From a checkpoint of a small mixture-of-experts model trained on Wikipedia.
Size: width 256, vocabulary 3573.
Experts: 128 experts in each of 7 layers, 64 SwiGLU neurons an expert, a shared expert of 64 neurons.
Training: a variant of Muon for the experts, 857M tokens, 6540 steps.
Below are experts of layer 3 (counted from 0) of a mixture-of-experts language model. Rows are named router (the router's row for the expert), gate (a neuron's input weights, with its number), up (a neuron's input weights, with its number), down (a neuron's output weights, with its number) and show model dimensions 128-191. Each number is 128 + 24 x the weight over its row's rms, rounded and kept within 0 to 255. Numbers have three digits each.
Before each expert's rows: a language model's description of what the expert responds to; "comes before" lists some tokens at least twice as common just after its tokens as in all text. This comes from a sample of Wikipedia text that the model never trained on. Tokens count by the router's weight.

# expert 43
What it handles: Past-tense verbs in biographies and sports careers, like won, played, held, appointed, succeeded, plus colons after labels.
comes before: " the", " in", " by", " a", " to", " his"
router:126095190131137093148137135164126138131117121115114138141122117093143135166130089158114135123125127097164078117162102133134117099128110139095134132091126110095161135127115142153137133112152143
gate0:109129164103123105138117146124176127156144146128160098141121110110095147160097084162120088101154110115148113112158171124136159125141131172124111055144132134110150138119149098147141098132134114
up0:101092148120140119129074123132125120144119121148153123096174155148074161166128156111143121133125126115110134129123150120081140150147121092145088124122113134127149168094094079165130144110111149
down0:148120140098106109094151091140157148106107196158134076154119168121165105124123153074153122135118135130118112136127157120117114137085131125130144090107142099121154162149116180186162100139113158
gate1:153134130138110117159119094125140143114114145139138128150141148101149085142173109112125153122152124142119116138163130145130165125123147085083128086156117093154186142184133098123109128108139136
up1:152123122129152131139147119160141123130138157125163090124108114150102152151164115107157203127133145152157104105135117129171136132114155151175146122168173126119111150095105139152144097130129151
down1:115150133128149137161128126158129106072152083142137165131122140166159133082105086108124135121153121113095135120137147104106118113110145086140116128147143109109137132137173105123142141137155159
gate2:061156151154098185148115195094116126155134133096165106117097109101129157067133068139124145149141166133099118140109119067109123096098096095137135132171086131115145134164150150122121137152139093
up2:150132136072145095154098145134099124089120163150141139121137114110133142123109109143181168164205133110090133099112149110125087102127126103103087156121067131121117159111143153074128139118110117
down2:104100169137167162129075140136153156111161122091100165113138162139154112113163120116132114120098143137134096099116118144121148129142134077147139158153143129098142135094107132146111120116137137
gate3:174118084148111183126139104110102092106125157105130103079138143150146116140145130133102123082148107123122120158134151131106147174150112141092146105140150117141178108121095148141077150144132141
up3:147128139152131097157159113119088164173133188122143149127137100096145048126165156166114142158132154081090112105116120129100164141139148095104170108141130132110131149106127143085096118157165130
down3:103091166124127161131159105124122168107065124106083123131144096134115130114161140120115155132102097100155121146161126127147156105140144158128153120143125176129131112090111175186102146150134162
gate4:147145116149156150141131143098080115120188099127130145096085071119115144148133127099124127139073140138161118150129131150137104092145136174125087110137123102124102135125120118120090123131162152
up4:170131123121136154116083156159120114110145159135156109174131118101080132140144132124171128141139154141178143113137144123103101143138149139133120127158166099102134143139089150124110093126107104
down4:116082106128134114096090082124106107160105150123116121140132137122102102126122174142136121130148116090089135111153166104119110116104110138113116175105123141110095139106109118155122165131107107
gate5:114125146103090111090103107104093111108079116129137165141098173134100101144113093151115150121148131126128109166152098133151165132116130166116129129128120109092170084168100156112144125082112128
up5:114161191137112125143098119146109123152166116115130080111139103152105110084089130119134160123110155186124065107120119128112105150094175109112129139166152140123123114136088102135097125149107145
down5:140142103095146159106123118177133132155177084144128130111123144104108138147135150123123087166175121139131123112110159110105145110139116131126150106142135111133110121161143121163175132121152111
gate6:148115104142164104133149145160126144110101130116113115128131113158175140189132137128130139144127123104155136112132128138137085145132133092110066131093139126135152126143136179126154140175148122
up6:136144106103145163144152145086145093094112151121120107143115157144099165168124106131086139116140084104114139112143135121140126142109111116138123123109163126161133137136120131124100120164133121
down6:126127158156097130094108137131135125098172135109065080138130127157145124167136119122166160172133166130164094159147119179132137107132165146147169127117105093145118114140133107173085106142178097
gate7:117130096130160118111135095146097145106104138122129112117144110110161155122110146135084105090141137084117131136143128108128130134139118116119148165095191141170120129170093139116148134154090108
up7:137133121143135104144129124165124100115133158155099112118111139106110146144156115107149102106166134088131118154099147166141082156141143105144140073146103126105157127141139153132127093165116140
down7:089171087169151150129138120139105105130135173108133138145102133106121122164149143143128156145138122168142118120114113139128150160163142151131125110140091152131118151118119119131167156099155096
gate8:119129146112077145158114163142146104117164139090100111174103142136128080160148120152180129146117131168093113102171084093134141075153138137155138122172118152092107117125129092142151133115144126
up8:133149111106119120110138092145121146117087089113160190084123086159105162138128148143116084126129162134106163108128145094120110132114134129137119118091168124114123150152133111106141114090079141
down8:126127145106118145109107104117110124087082140148121099135141161158057108160092141108088128101125150147143150116118118171155142124128105139144134157107118141119103134122138170097126114131140176
gate9:131091174130106153143143126144169142144122110131088126136101169097144188151132144106159145137122106114090120132150123136121149099125102186101160128138126113132155106138160118114084105088129120
up9:164111120132129131129105139154108100105119144129134161106147135096113143145103126128167127104120061118138124097151114131128130148139129168139084149137085124161128142122114120105155102161103131
down9:130122168185127116152148095180094136181131073101081153142111130142123112135122142102130080142155134138157085091095162181139137186171132144127127157113142100152148128144148133137119112108099144
gate10:150170138146123061124140141137134158111116172139135156155146140117082129135094168076095110142117132134108104162169127136154127134142121173146142098158146140111146137127090150171107136131143145
up10:140111120136094124137145145139119123105110133085126113147125104112166122137142089108154150154116125127124156136158135134130133096137150158099147162158118161154103091142158093137123108131121136
down10:133175083138145133152135129170144121128176124116131101124117142134167195154138094122128109084135167128091116085182135114109136117118111141142107107114126103144205132142136095073121144110139127
gate11:115172108145123114098119116155106147114086130083106129161143119113130077084140112164113118122148126113099137171098115161160131163132129119064105077144131108145116087105126134158126138159099107
up11:107107116146160186133154126127142098135110153093152130143097140108125122140125114145138131188126112123129116175147126112159132146064146084129146109103114165102111143103133147098124118154176120
down11:161123083122084134137088130112121114185181136154170104115126162163101105126127157159112152110169177157153087122156116109125162116172105145169096168145138121090113103138122119118161125078169129
gate12:132129183117123121098113123124107154132111120078144131129168086085141133117107075148101161110137146141135113096141138182143130128118146135146115117129093124163145102116161136123136146119133120
up12:095131163112096130136141132156162126125145163144095124192111165138143142152121158125154161175136155155135090172092089102140130132078117099132143126143148124114110154134074140130144106162182137
down12:098112124152150160157119146147126146080131125105074157148100141109089159110136112174119126121110145123131088126105167139107118113123159091135081115094112118152131132124166145076103121141084109
gate13:120102127061127112107140112129127126131181135105132115116169146109141154176081162126101137132120125106134140075106109167084113133129151118134120136109093095142093126128073096119123147124148157
up13:105125149125116125120123137159175155107089142134079112096117157137130186086144134133122094124103126145164098118149091149133136145162148141147131166098095100129125136117171146144128140156103097
down13:147106162080147165133121155153118136130109108131102124089088135139124086128075127128136168130119113121148114179127155156090150142144140132126157123111142148140098155148134129127107140131124123